{
  "n_layer": 8,
  "d_expert": 1088,
  "router_score": "softmax",
  "normalize_top_k": false,
  "norm_eps": 1e-06,
  "tie_embeddings": true,
  "optimizer": "muon",
  "lr": 0.0143,
  "seq_len": 1024,
  "steps": 12314
}
Below are experts of layer 4 (counted from 0) of a mixture-of-experts language model. Rows are named router (the router's row for the expert), up (a neuron's input weights, with its number) and show model dimensions 256-383. Each number is 200 + 30 x the weight over its row's rms, rounded and kept within 0 to 999.
Before each expert's rows: "mostly gets" lists some tokens that are sent to it at least half of the time. This comes from a sample of Wikipedia text that the model never trained on.

# expert 1
mostly gets: "but ", "that ", "where ", "while ", "could ", "which "
router,206,247,231,182,203,188,195,216,204,186,177,236,173,230,196,193,187,197,214,200,243,231,220,182,186,193,202,231,183,205,220,149,217,171,224,239,172,212,171,189,192,153,177,212,264,191,251,202,190,147,229,154,149,186,195,166,178,252,221,238,222,152,231,201,186,235,180,194,189,200,211,165,175,173,247,204,172,185,211,174,208,185,148,210,173,229,206,227,193,182,219,192,212,177,186,205,148,216,243,177,187,213,223,207,203,176,203,236,197,198,259,231,170,173,209,171,203,230,257,218,241,231,200,134,242,175,179,223
up0,214,242,206,169,197,181,159,203,145,211,197,230,228,193,178,169,146,191,164,225,269,229,182,159,227,209,210,221,192,207,211,112,229,170,228,177,172,215,213,289,236,174,153,205,147,163,193,173,225,201,166,213,171,176,216,187,206,221,205,161,194,194,191,177,241,212,270,186,237,173,196,207,196,230,185,194,164,183,193,244,182,181,211,239,179,201,210,189,179,245,211,180,177,224,172,191,148,214,222,210,284,177,202,211,165,217,202,239,162,160,176,184,140,273,164,222,224,183,230,189,192,201,229,189,215,182,227,254
up1,223,243,166,240,128,210,194,190,239,189,176,202,219,162,178,216,179,188,178,230,136,184,229,202,232,175,228,229,171,161,198,166,154,243,177,222,195,271,217,223,214,188,210,227,220,152,221,195,159,209,173,174,249,174,161,208,172,223,185,210,182,197,246,245,183,219,222,208,202,270,243,256,187,187,194,162,209,178,174,162,192,173,178,217,220,246,185,206,240,186,224,159,187,182,186,230,179,187,200,259,242,215,163,247,157,205,132,215,178,242,229,209,192,180,167,241,212,195,231,209,248,177,185,218,174,159,180,218
up2,170,225,196,187,190,185,170,230,196,189,165,207,185,238,188,162,188,214,214,197,145,223,249,163,169,248,168,242,179,229,193,170,119,140,210,275,171,177,155,238,198,160,161,172,211,189,178,174,227,212,201,253,181,178,176,190,222,164,195,208,188,197,229,198,157,215,221,213,143,206,247,156,222,179,195,224,188,172,207,162,181,183,172,162,260,168,167,199,197,204,272,187,201,187,193,224,281,238,217,232,195,197,177,207,168,224,168,170,211,174,197,252,180,221,268,239,193,179,226,187,197,177,201,228,216,264,238,147
up3,193,233,212,176,245,175,199,179,201,216,114,194,231,207,227,209,187,190,228,232,212,167,237,221,229,211,215,175,239,184,196,162,174,236,188,209,137,217,259,221,177,211,255,209,183,133,182,176,195,197,225,130,188,200,215,188,137,230,180,177,232,223,191,155,161,179,250,178,134,169,169,214,167,190,183,237,177,151,236,199,248,133,197,201,214,170,167,213,218,206,171,189,164,184,239,197,182,169,184,234,151,173,159,228,174,221,174,206,221,137,208,199,154,190,196,130,207,170,212,157,216,248,205,193,180,209,211,201
up4,220,165,226,140,174,142,215,185,183,156,217,169,121,225,199,155,161,211,193,208,211,86,184,190,199,201,225,208,226,178,214,136,226,199,214,169,182,233,275,250,183,197,174,194,195,169,235,201,230,214,245,195,214,234,193,203,190,256,223,197,200,166,198,207,219,253,229,204,134,195,244,218,159,157,199,148,219,209,234,161,164,181,168,197,185,182,176,156,157,219,216,210,200,214,184,197,184,199,259,207,218,230,196,164,202,227,169,201,215,223,203,175,184,194,139,159,117,225,229,200,195,225,134,257,197,239,248,267
up5,184,155,182,206,169,254,212,192,169,207,181,208,176,197,254,173,203,207,232,203,193,180,158,192,222,257,202,212,146,269,176,150,215,182,232,186,184,156,217,200,170,211,202,250,211,186,218,199,192,191,213,204,160,242,157,181,189,227,224,170,217,185,248,192,176,249,166,156,148,158,238,200,218,188,129,237,226,208,155,177,253,204,194,200,227,120,186,181,174,184,229,222,195,224,171,153,244,172,202,237,188,223,186,183,232,165,167,188,204,191,199,228,196,151,195,168,246,191,250,168,195,153,191,223,221,217,203,239
up6,240,173,223,208,199,215,172,161,201,220,169,191,198,233,157,188,228,217,211,136,228,221,239,183,217,230,183,239,161,214,196,223,246,206,222,220,232,267,158,181,224,188,131,199,234,192,238,142,225,178,269,189,232,229,183,258,183,260,242,179,243,233,211,187,184,209,250,225,183,168,228,135,290,214,206,226,246,213,171,241,202,140,205,206,248,211,169,205,180,192,203,204,185,207,251,199,221,191,161,220,179,187,243,199,144,236,170,217,206,183,194,173,248,205,229,200,189,203,179,187,250,190,226,161,211,199,161,189
up7,216,244,192,249,192,193,236,184,165,190,146,238,196,241,252,146,170,192,213,211,222,249,230,161,203,242,212,180,178,210,167,135,250,180,141,243,221,220,223,191,215,199,138,237,240,235,178,187,149,245,181,184,210,179,171,150,182,238,197,172,209,200,250,175,200,227,197,201,174,253,199,226,190,244,212,251,207,170,118,242,171,237,186,206,170,204,219,184,179,186,207,158,170,228,202,179,180,232,256,190,172,211,197,171,163,212,262,185,222,197,225,166,166,187,170,216,207,208,205,128,213,166,146,169,211,178,201,243
up8,155,142,197,153,222,185,169,150,221,200,195,182,207,179,175,205,191,169,186,169,224,189,166,147,205,231,171,244,223,208,211,219,187,236,256,243,269,231,198,172,167,240,210,192,182,215,234,206,231,206,207,240,216,221,131,193,200,150,175,243,210,189,197,238,189,195,202,176,258,215,266,141,210,206,221,183,189,228,121,177,162,174,195,223,206,192,185,170,181,193,166,190,240,168,150,197,222,216,225,200,173,166,161,135,144,221,198,173,227,220,253,167,219,200,222,152,216,243,188,265,251,203,192,169,195,260,199,249
up9,226,179,307,201,178,242,198,144,208,282,155,164,239,169,213,228,146,162,226,153,237,161,226,168,166,208,137,190,165,197,231,212,189,236,200,156,215,211,230,227,142,184,171,233,207,185,217,220,181,198,182,174,222,226,217,206,249,221,211,181,220,180,207,186,213,227,286,256,181,194,224,174,164,200,161,205,175,187,242,206,217,197,211,227,209,181,214,225,168,230,251,120,237,199,207,204,189,212,212,192,205,201,227,178,199,188,178,198,160,185,189,235,253,262,206,187,199,171,262,191,172,198,161,196,221,207,206,197
up10,163,268,158,184,209,193,196,192,223,204,161,196,246,230,235,189,162,185,165,190,152,175,186,198,161,168,163,167,181,148,242,155,182,210,236,230,221,183,182,249,195,220,205,239,135,186,181,158,167,192,210,167,243,264,228,216,189,213,189,189,193,249,211,187,183,234,197,247,180,193,197,198,197,206,170,172,171,212,225,145,202,194,191,268,260,170,233,204,251,223,213,190,229,162,202,166,194,168,222,232,175,176,229,209,181,260,220,180,194,168,247,230,218,229,198,221,138,214,259,204,216,181,185,208,184,239,240,193
up11,256,221,197,213,190,174,199,185,166,197,176,221,190,266,237,120,199,198,203,223,235,238,197,186,210,169,216,207,160,231,194,233,211,184,222,260,176,145,139,211,183,209,245,242,204,174,184,198,174,201,159,227,213,180,197,223,229,174,199,222,179,189,268,194,230,204,237,240,211,154,231,188,225,194,188,205,179,186,163,179,168,139,192,220,209,220,168,221,182,259,208,227,267,191,201,208,214,301,158,176,182,216,185,199,218,178,189,190,195,207,254,224,209,176,191,184,198,202,221,196,195,201,142,199,184,159,213,206
up12,166,261,224,233,234,175,165,217,223,246,183,243,211,203,266,215,190,249,236,205,225,196,196,113,136,221,192,227,205,160,232,167,196,157,197,165,226,204,160,157,267,203,223,223,211,221,224,168,160,214,186,191,234,208,201,118,198,232,192,196,214,204,178,260,180,250,212,193,234,210,161,162,198,232,237,192,195,206,226,153,174,180,170,241,208,194,214,209,212,182,223,221,182,195,212,142,182,198,202,209,219,180,184,240,208,229,195,222,154,226,181,220,191,144,194,185,211,241,204,204,194,224,153,168,214,185,273,212
up13,185,261,214,167,213,218,220,253,218,190,251,223,121,205,239,239,215,162,257,244,216,199,222,210,201,185,183,194,188,183,251,177,215,160,257,180,232,156,150,217,215,199,200,140,181,181,196,218,160,216,174,212,199,175,229,172,191,207,220,241,200,228,197,200,220,237,171,209,172,203,211,189,201,189,194,209,212,218,224,200,216,209,149,194,248,221,157,241,209,232,222,219,188,142,234,158,170,190,171,281,233,250,169,175,223,208,265,156,222,163,204,206,199,202,226,178,231,178,206,174,185,169,239,172,208,185,217,214
up14,206,169,192,204,187,205,258,205,166,206,186,188,193,204,174,165,230,204,243,229,214,266,229,161,187,217,229,228,186,179,197,212,193,205,210,181,261,222,185,221,183,233,192,218,195,167,169,211,224,208,191,184,216,204,233,201,146,192,169,164,179,200,163,185,179,207,192,236,208,187,198,181,223,233,191,182,220,236,230,211,185,214,212,204,248,198,131,213,207,211,270,218,227,209,218,168,239,199,195,217,179,202,207,191,247,212,232,246,197,185,222,164,214,200,180,195,167,191,180,239,179,166,222,161,202,213,189,190
up15,195,193,213,153,111,228,206,176,192,177,239,283,129,199,184,210,170,219,188,171,175,180,176,236,205,174,247,190,177,181,209,227,204,244,229,200,248,206,210,200,191,223,150,189,186,145,193,194,189,180,220,169,209,192,216,234,166,236,181,204,175,196,192,220,188,237,235,188,199,170,214,201,169,136,176,193,188,155,205,214,234,153,198,210,216,186,218,231,268,177,187,217,199,211,251,203,212,205,244,241,209,228,192,166,181,189,165,199,168,197,147,180,183,204,179,216,260,229,233,228,185,190,178,182,184,175,253,185
up16,211,202,175,201,210,204,196,198,153,231,240,218,186,185,237,219,230,166,203,206,167,188,210,185,201,183,174,170,184,234,183,201,213,174,165,264,185,200,190,158,223,227,198,176,240,197,207,207,268,217,163,193,243,237,223,138,167,210,164,202,240,235,199,211,170,217,194,231,221,216,207,188,250,219,221,206,206,179,171,137,174,188,176,189,176,159,184,204,151,177,191,207,166,167,223,296,217,211,195,206,180,203,172,212,130,247,262,220,164,205,201,266,237,178,183,174,179,199,249,227,183,138,204,149,201,262,169,199

# expert 3
mostly gets: "first ", "″", "his ", "American ", "second ", "°"
router,176,198,175,227,200,181,207,203,181,282,231,221,220,166,167,232,204,202,198,254,226,197,154,260,208,213,224,241,256,210,232,236,223,210,229,181,176,169,231,167,220,206,208,178,197,143,223,180,232,186,225,241,164,209,169,263,210,137,173,169,194,203,193,219,201,199,209,127,199,172,142,210,258,245,162,242,203,208,234,198,252,211,158,183,253,239,226,232,196,218,205,216,190,202,238,194,227,210,200,211,189,219,230,221,191,188,144,212,167,256,213,188,208,174,168,180,163,251,163,205,129,187,207,240,199,199,221,202
up0,172,174,189,176,176,196,207,212,149,231,216,220,185,191,247,173,199,175,185,245,203,194,170,191,154,256,231,209,175,226,206,229,128,240,166,201,176,251,139,263,181,200,171,204,217,179,208,161,238,174,191,211,230,174,188,195,191,236,208,238,168,176,188,283,206,185,170,154,202,236,238,209,198,193,239,175,214,173,269,210,197,177,168,176,237,145,195,217,274,185,182,155,202,149,159,222,225,156,205,200,212,244,246,210,193,197,159,231,243,183,175,201,199,183,201,212,186,211,166,196,191,240,197,166,173,210,168,129
up1,217,225,180,177,220,236,221,186,214,210,163,226,164,225,187,215,214,187,184,140,249,264,170,239,217,217,210,215,222,196,226,215,205,156,185,295,185,225,240,257,193,256,200,187,183,171,227,145,179,174,207,175,252,155,143,196,218,187,205,183,201,239,180,239,157,247,208,140,243,199,223,206,229,185,168,231,169,179,173,222,168,182,232,149,264,183,228,193,174,218,217,225,161,225,207,192,201,179,215,193,196,204,182,268,272,260,179,197,243,181,230,181,206,265,211,184,163,197,185,248,215,199,247,159,223,163,220,245
up2,248,168,256,161,221,165,209,176,222,175,151,222,204,162,227,164,214,202,284,195,263,180,274,234,227,206,160,194,193,206,181,215,198,163,171,190,230,145,210,194,214,252,220,197,227,192,174,208,218,229,195,244,211,191,139,233,211,157,160,218,241,240,141,181,177,242,240,167,221,212,155,156,249,167,183,220,185,167,225,237,196,239,188,173,197,168,249,196,172,228,231,199,192,199,181,219,236,194,220,128,181,283,180,198,195,191,242,225,219,228,216,243,258,211,210,180,208,189,228,217,149,191,181,206,196,226,234,210
up3,204,211,186,177,163,152,176,222,179,188,182,237,192,207,190,155,186,180,181,235,216,212,288,175,214,200,185,151,197,201,222,143,198,132,195,213,213,203,224,191,196,152,208,195,191,171,181,163,161,202,190,189,181,149,223,201,204,165,196,197,160,197,197,189,206,157,235,157,223,199,244,164,173,171,188,222,228,195,236,179,188,235,170,194,181,157,173,256,181,250,186,198,256,231,245,196,286,197,195,183,136,133,201,204,229,230,190,231,208,184,233,222,181,209,225,206,190,179,266,231,206,217,223,212,180,210,248,213
up4,229,174,143,254,223,181,188,217,188,229,200,218,223,176,207,198,224,138,196,213,226,213,249,228,218,161,205,157,193,197,208,173,200,157,200,247,232,190,230,238,175,183,192,171,163,192,220,208,240,176,193,174,216,224,232,200,202,224,168,195,202,165,147,168,172,187,212,200,227,248,195,183,186,191,210,156,218,194,235,144,221,149,202,204,252,218,181,220,241,174,220,148,184,235,148,216,217,239,237,180,215,192,221,182,169,223,183,203,177,236,174,252,199,212,151,163,122,239,188,202,201,237,251,198,203,235,252,209
up5,140,197,170,187,206,144,195,133,163,169,198,251,245,225,164,209,210,225,206,230,210,202,215,192,259,186,227,237,184,205,208,200,196,213,197,187,185,215,216,205,233,202,219,140,218,216,223,204,234,213,223,250,248,172,175,235,158,212,242,163,155,191,156,184,187,226,223,175,231,183,162,209,224,165,193,234,184,161,258,224,214,228,252,171,197,213,200,187,215,206,172,269,212,207,152,225,173,271,190,211,171,264,142,194,203,231,224,212,212,218,222,204,145,226,158,212,211,216,227,216,202,146,205,192,203,242,171,248
up6,155,201,135,195,193,170,184,175,198,172,192,234,200,216,174,184,214,168,145,229,245,229,160,201,225,216,206,195,207,191,208,182,182,210,214,236,203,175,205,192,185,179,210,156,160,176,227,158,256,232,218,195,255,162,235,210,203,223,186,219,155,174,204,188,256,194,187,261,192,195,177,115,158,180,175,215,194,214,218,204,191,234,168,217,203,175,161,156,200,215,210,226,263,180,194,271,140,219,176,212,239,198,211,212,179,215,214,178,204,170,182,148,224,219,174,173,168,243,248,218,223,211,223,180,229,177,206,197
up7,253,207,215,146,209,182,206,165,243,204,225,274,224,153,204,215,216,183,170,196,203,198,168,233,176,193,211,221,170,141,185,219,209,261,166,219,165,140,184,127,207,241,228,155,248,170,173,245,186,194,172,155,228,191,229,237,219,217,136,249,248,203,195,177,187,168,156,153,234,164,246,197,170,206,256,208,196,237,187,190,215,234,207,179,185,207,247,157,233,216,197,226,207,203,217,139,238,193,196,175,135,191,182,190,181,186,198,203,142,189,173,243,231,178,201,192,180,193,192,178,175,233,141,143,255,173,206,185
up8,113,208,241,172,220,210,179,204,183,193,217,252,191,196,196,227,190,230,225,202,205,215,169,207,159,199,278,200,215,183,183,205,177,187,198,219,183,220,202,213,190,190,192,203,170,169,154,166,178,134,170,205,220,207,144,215,227,173,208,157,226,221,208,170,248,223,188,196,173,235,252,190,191,180,211,220,204,251,156,144,189,230,218,189,189,191,198,234,241,261,199,158,258,182,190,233,200,230,217,191,195,251,184,208,179,204,176,207,189,243,179,234,206,192,247,197,229,222,166,190,178,224,222,121,210,200,268,212
up9,250,212,174,186,240,240,202,153,219,212,147,199,204,184,173,180,151,169,190,170,182,190,204,171,226,236,183,162,195,213,222,230,195,167,213,229,188,152,227,175,204,215,172,243,246,262,208,182,233,171,184,187,231,191,202,184,255,173,205,219,175,188,161,161,205,195,207,209,196,195,198,173,216,194,192,183,182,138,220,246,212,165,223,197,234,169,225,188,204,200,268,196,182,221,194,212,209,200,212,170,168,244,200,183,196,166,231,216,233,169,235,143,172,196,236,161,182,243,206,238,234,181,191,223,172,182,259,245
up10,170,211,214,210,205,206,190,158,181,229,237,217,268,178,179,191,199,192,184,215,161,216,200,191,216,201,199,227,185,184,166,221,227,189,259,177,204,166,167,179,232,186,183,204,199,221,204,233,228,212,188,246,221,166,211,205,150,177,203,211,205,205,187,207,234,255,144,185,245,176,186,172,216,148,198,170,200,204,217,204,186,182,195,193,182,220,189,236,221,127,152,199,226,202,225,184,216,203,224,218,122,190,203,208,190,202,164,174,191,222,144,202,208,192,170,218,259,234,269,231,173,203,209,192,202,213,252,195
up11,170,220,189,193,175,206,163,199,205,218,235,181,208,216,219,198,258,258,196,204,203,184,194,199,173,259,215,192,181,240,200,182,208,185,208,224,211,227,193,235,234,196,222,167,216,181,185,181,253,202,128,208,209,155,181,197,215,181,193,255,245,269,172,224,152,228,225,225,196,184,204,161,171,238,217,218,223,207,260,188,211,247,215,189,182,210,225,170,222,203,194,195,183,219,213,151,160,167,217,243,128,216,208,196,222,174,190,194,178,187,214,190,155,223,180,224,193,198,202,202,239,207,206,222,231,160,217,224
up12,233,233,224,181,194,183,220,211,235,170,207,146,248,177,222,244,213,199,185,216,155,170,137,217,229,231,201,236,235,190,209,198,170,217,230,137,191,205,194,148,198,234,177,166,209,193,205,198,152,155,216,152,205,194,198,181,237,232,204,209,192,176,210,262,199,166,168,192,217,244,214,200,249,202,188,218,240,178,203,219,180,250,196,249,221,261,204,210,217,246,232,227,193,253,211,157,158,167,204,222,188,224,163,224,168,186,254,203,161,269,201,206,182,256,210,212,197,232,126,231,222,185,209,228,177,257,195,166
up13,230,137,145,235,227,216,146,209,200,151,214,251,171,202,220,148,174,164,176,245,197,217,202,218,207,236,219,221,215,242,194,227,217,245,201,175,228,151,202,146,177,204,213,232,198,216,196,212,219,202,241,226,164,266,177,258,179,189,191,203,128,203,252,211,185,204,166,210,199,192,195,212,199,234,204,197,130,181,236,143,200,203,214,215,235,205,246,203,236,200,230,191,207,191,217,214,155,189,236,173,192,217,232,203,226,211,152,255,156,218,200,170,196,211,190,230,228,187,207,201,162,190,188,182,216,221,196,219
up14,225,195,220,145,221,180,219,168,196,212,243,193,245,173,223,264,163,183,131,233,154,224,205,224,190,235,239,177,192,170,227,238,250,174,272,176,231,197,194,224,222,236,188,188,183,176,175,184,224,171,221,184,249,151,172,150,231,226,242,158,249,246,188,189,235,184,176,199,204,203,154,212,140,222,229,170,218,163,196,151,213,196,213,205,213,212,226,261,192,178,193,201,224,212,168,201,165,202,267,194,159,160,266,210,208,192,216,259,195,190,214,196,159,198,242,133,203,168,246,201,203,238,228,259,126,261,203,169
up15,208,253,159,187,177,176,218,215,145,190,177,189,214,179,195,134,169,167,267,204,120,190,207,227,177,198,228,201,191,271,209,229,174,247,197,168,263,170,220,174,183,205,210,269,172,168,183,210,211,155,164,256,259,151,200,214,187,200,181,150,197,188,250,224,187,217,177,227,161,146,217,131,205,192,171,203,205,174,183,200,207,203,165,166,212,167,163,229,211,175,158,203,233,196,227,163,228,190,221,182,168,158,160,200,244,162,216,217,222,180,271,163,199,202,127,196,191,229,193,237,188,195,224,173,204,177,158,163
up16,234,152,224,208,190,147,164,172,183,184,213,208,239,186,153,228,233,258,202,192,141,256,188,221,222,217,225,231,208,217,183,204,218,269,189,199,193,214,169,243,178,233,211,123,177,137,181,198,193,209,180,219,185,158,189,220,179,246,177,177,180,207,208,181,216,205,203,256,155,207,215,164,198,179,190,170,240,175,237,218,212,193,199,142,147,200,260,191,151,222,172,194,206,172,177,187,226,166,215,197,172,212,222,230,173,198,151,203,262,238,232,179,247,247,206,200,215,198,232,204,185,218,214,179,196,174,180,178

# expert 2
mostly gets: "\n", "\n\n", "202", "201", "200", "199"
router,186,186,206,200,150,200,255,264,234,139,148,183,267,180,254,167,191,213,220,163,213,197,164,203,165,213,212,202,145,218,192,219,207,164,190,211,194,209,181,176,189,156,155,193,162,233,173,226,240,211,264,172,247,199,214,187,180,214,238,248,209,176,211,219,189,173,273,253,224,200,223,232,183,217,231,119,201,164,157,260,168,178,244,203,180,199,174,139,186,202,178,225,198,183,153,227,181,221,188,209,232,171,139,207,207,179,186,198,208,179,213,218,239,192,188,249,190,176,248,200,221,224,249,200,156,166,186,135
up0,200,204,178,168,146,166,199,214,219,217,234,190,212,187,180,135,170,172,179,184,234,239,166,241,177,206,175,220,192,181,211,232,226,129,209,217,129,212,157,204,169,173,191,211,195,182,186,169,207,212,169,190,121,241,252,172,197,201,205,201,210,184,177,228,166,224,194,175,193,190,169,210,165,212,224,237,191,258,169,227,202,174,212,247,181,211,182,253,203,178,243,213,188,226,184,187,232,119,152,195,214,184,149,193,201,204,162,204,138,254,264,207,191,223,208,123,176,170,229,199,190,234,192,250,184,205,170,189
up1,196,179,206,220,129,163,202,223,163,247,228,218,231,168,204,151,246,141,232,218,218,199,214,203,168,188,195,156,187,186,215,219,191,215,199,240,219,197,162,205,205,180,166,181,210,192,184,217,243,270,180,217,202,174,193,166,278,171,211,153,177,150,209,189,226,181,199,240,257,180,237,197,184,171,223,227,253,173,211,239,203,179,226,189,272,224,198,124,216,177,169,186,229,183,212,198,208,205,224,198,243,256,183,229,170,188,151,258,219,192,151,228,260,171,216,212,197,267,201,181,189,207,174,252,209,190,165,142
up2,209,283,215,183,171,143,159,178,179,207,227,231,220,176,203,162,206,163,194,265,198,221,231,186,233,164,159,194,143,213,135,188,254,199,179,254,238,242,254,236,185,206,205,224,247,190,240,218,228,216,239,204,181,227,170,233,197,178,197,170,173,192,182,200,189,226,249,155,204,188,224,229,206,158,232,233,229,280,182,217,216,224,219,218,224,227,158,178,223,165,213,182,125,200,229,166,195,184,186,201,246,203,257,213,203,198,224,196,191,221,207,202,202,214,161,192,214,177,210,186,198,232,250,176,202,177,242,251
up3,220,186,207,286,204,225,147,188,207,230,180,213,107,171,204,188,195,190,157,180,140,201,176,192,187,241,187,217,162,222,205,198,208,241,212,209,232,210,206,190,215,239,172,234,203,259,175,178,239,242,236,172,170,148,150,183,159,173,145,218,142,136,194,230,201,227,163,239,255,168,201,232,170,218,154,164,187,199,195,205,221,186,197,157,241,254,174,209,214,239,249,196,193,168,183,197,165,226,203,240,196,184,172,187,175,147,204,177,211,182,163,275,143,209,175,176,196,242,194,188,224,179,175,224,201,168,220,176
up4,220,214,166,165,211,179,233,200,158,213,193,187,191,206,237,213,219,179,159,190,248,173,225,254,200,221,185,184,193,193,229,220,203,186,220,228,213,177,205,206,180,194,222,163,247,210,220,158,157,158,217,169,259,156,236,232,186,252,169,169,178,230,235,200,256,183,188,235,229,271,214,239,234,169,190,218,233,239,237,241,155,192,245,179,153,247,180,147,191,227,266,196,241,190,231,223,209,172,210,217,174,232,177,133,182,178,176,252,214,214,237,207,216,244,244,237,199,209,195,194,196,191,181,250,198,189,171,190
up5,160,167,187,184,179,244,210,152,194,195,271,221,197,182,218,183,235,189,207,185,246,183,196,209,170,189,257,220,211,196,208,182,184,199,214,171,234,143,220,258,214,218,218,206,227,219,216,242,147,211,193,275,140,232,163,184,217,210,187,229,198,200,198,203,237,184,198,192,204,235,200,262,204,171,153,202,170,180,194,147,163,188,203,207,209,189,224,188,177,233,211,226,218,191,162,200,220,176,231,178,206,214,184,186,255,143,210,173,193,219,182,199,180,170,199,158,252,210,213,201,194,226,165,195,217,127,185,191
up6,180,235,207,232,216,172,205,210,219,201,203,174,166,174,246,221,225,218,200,245,201,128,218,202,222,182,216,166,211,199,258,155,254,189,221,174,155,153,175,220,179,194,198,205,247,194,195,167,162,261,246,162,221,192,192,207,170,186,142,181,213,211,195,239,257,192,222,225,221,204,204,184,216,200,180,215,155,234,216,248,185,173,196,209,274,259,202,206,164,223,218,221,228,227,208,171,195,166,153,168,203,177,190,172,235,172,231,163,225,184,189,261,261,177,214,208,229,200,212,220,220,215,181,177,177,160,196,197
up7,198,176,223,193,218,196,181,201,237,213,157,163,215,203,197,219,224,162,198,184,147,208,217,204,210,189,163,243,155,183,218,233,156,229,202,192,181,220,213,152,224,179,181,208,257,235,192,230,222,199,246,189,185,228,177,190,272,218,223,179,141,181,179,192,255,197,223,136,162,191,211,184,214,205,239,206,199,204,158,249,201,216,228,260,207,144,189,190,218,204,175,172,160,186,217,200,148,252,217,201,152,212,218,220,225,261,176,177,254,202,200,210,221,211,193,174,186,137,209,239,215,234,221,221,150,223,201,147
up8,192,195,227,195,199,155,227,208,202,200,187,228,251,217,250,205,200,114,201,166,197,191,232,141,189,212,224,190,217,251,223,149,248,203,258,138,232,203,237,190,231,180,171,194,171,185,170,239,195,201,223,177,223,165,179,240,191,215,207,198,199,207,209,221,194,177,209,173,195,194,202,190,180,207,229,183,215,246,226,224,120,236,193,132,143,225,124,249,155,185,200,220,206,214,221,170,224,233,192,221,164,224,199,171,143,165,219,218,222,182,188,213,150,145,177,226,218,222,216,214,223,145,237,195,178,226,175,190
up9,114,171,234,229,158,195,200,178,237,200,218,211,228,188,221,163,184,194,213,169,205,193,214,170,187,192,127,214,206,191,214,193,246,210,230,173,195,230,216,168,242,174,211,178,195,217,183,185,194,233,179,156,178,196,202,183,149,242,193,170,193,199,196,166,183,239,179,221,231,263,221,144,204,259,178,232,239,171,170,210,227,143,193,179,181,215,222,181,148,212,175,192,232,182,243,217,195,197,224,216,214,187,187,213,240,236,196,206,195,180,194,192,164,245,206,177,225,223,212,178,291,192,179,184,205,162,167,126
up10,259,184,173,246,192,226,207,204,209,228,212,231,251,192,188,206,215,120,261,220,187,169,189,160,173,186,171,179,199,193,183,181,204,135,256,207,214,238,172,184,224,208,251,210,225,225,186,256,214,192,227,197,192,184,239,190,221,189,233,213,201,190,200,180,171,191,179,239,189,198,229,241,152,210,213,189,201,181,152,164,158,184,206,200,184,236,221,174,218,174,156,163,209,209,176,228,174,202,175,176,196,199,169,279,168,210,111,246,188,228,177,170,227,230,193,134,238,178,213,183,172,218,212,160,143,160,244,204
up11,197,183,239,166,194,196,191,207,206,247,216,240,126,144,142,191,183,160,227,165,196,238,222,207,182,238,190,211,208,206,150,208,162,253,164,188,183,183,173,238,253,154,165,206,268,256,189,204,150,205,202,214,213,186,196,182,153,176,267,196,191,218,214,206,227,172,224,259,178,201,174,218,200,226,160,176,208,206,185,164,162,186,231,210,195,187,219,269,207,196,225,259,228,216,187,178,172,200,191,214,211,207,198,229,219,258,177,172,197,162,188,213,200,162,218,169,142,222,201,201,227,213,202,177,187,212,192,221
up12,211,198,229,194,248,154,199,262,230,192,200,222,246,192,209,177,242,218,247,235,214,205,193,179,162,202,197,200,162,222,181,199,192,183,259,184,239,189,203,231,244,170,208,201,191,188,166,179,187,138,224,223,191,250,151,180,210,179,223,202,189,168,205,232,181,185,162,180,216,257,161,237,229,183,210,207,151,215,205,232,171,248,254,171,255,171,143,204,206,223,182,220,209,177,170,209,136,187,203,190,193,254,200,217,191,208,216,182,229,209,217,223,206,250,211,273,174,297,176,189,260,279,255,214,185,230,247,202
up13,227,223,263,172,219,202,186,224,162,199,165,169,203,190,175,199,206,239,211,220,140,220,198,183,181,168,231,173,192,223,232,148,212,229,213,240,219,209,148,204,208,171,195,196,220,208,213,253,192,235,223,184,236,191,214,208,245,176,171,218,236,232,218,183,208,184,196,177,211,198,221,218,179,203,171,177,208,208,196,237,205,157,202,209,174,163,206,213,205,240,238,178,205,228,177,147,195,173,172,176,201,191,209,221,209,252,237,222,159,266,209,153,160,151,177,216,164,185,204,153,182,147,189,194,178,166,194,201
up14,207,139,233,212,189,203,140,221,205,244,134,252,188,250,272,144,179,192,184,181,160,218,264,220,197,218,220,182,212,199,215,183,211,215,194,213,166,197,134,196,205,148,206,156,188,257,173,197,221,263,248,224,204,211,193,176,184,241,207,197,194,246,155,167,158,195,224,259,289,223,255,192,233,181,197,225,188,199,188,208,201,191,180,252,184,218,208,164,204,158,192,215,228,200,250,215,263,228,224,176,227,211,160,222,191,204,209,147,170,206,195,211,239,198,175,217,254,170,261,285,209,178,214,183,203,223,217,203
up15,214,167,231,210,183,230,163,179,193,175,227,219,201,184,165,206,214,154,189,216,164,208,230,181,219,231,224,256,204,212,169,234,192,210,176,201,121,218,203,192,172,208,254,116,226,199,173,148,206,225,237,202,218,141,165,206,186,226,180,239,225,174,177,189,229,149,207,259,225,224,184,240,222,210,233,213,148,139,203,186,162,239,216,155,213,208,197,212,162,180,233,173,225,218,203,237,222,211,160,197,182,200,151,199,169,201,212,168,225,206,188,210,207,198,203,234,259,195,209,164,239,218,181,218,197,237,180,264
up16,203,180,202,172,182,244,222,231,155,213,195,205,162,220,225,222,251,174,247,210,202,150,256,201,275,234,203,188,214,178,255,153,223,136,176,190,184,156,144,172,196,207,173,167,196,163,131,166,164,222,169,173,236,232,182,244,223,189,208,181,176,191,238,174,129,199,217,190,233,214,185,229,189,196,200,183,226,186,186,192,160,205,224,235,200,232,175,194,183,184,193,182,230,204,232,186,180,172,212,235,181,183,163,217,188,202,163,221,191,189,190,190,255,186,229,201,204,163,173,213,172,183,154,265,201,204,161,139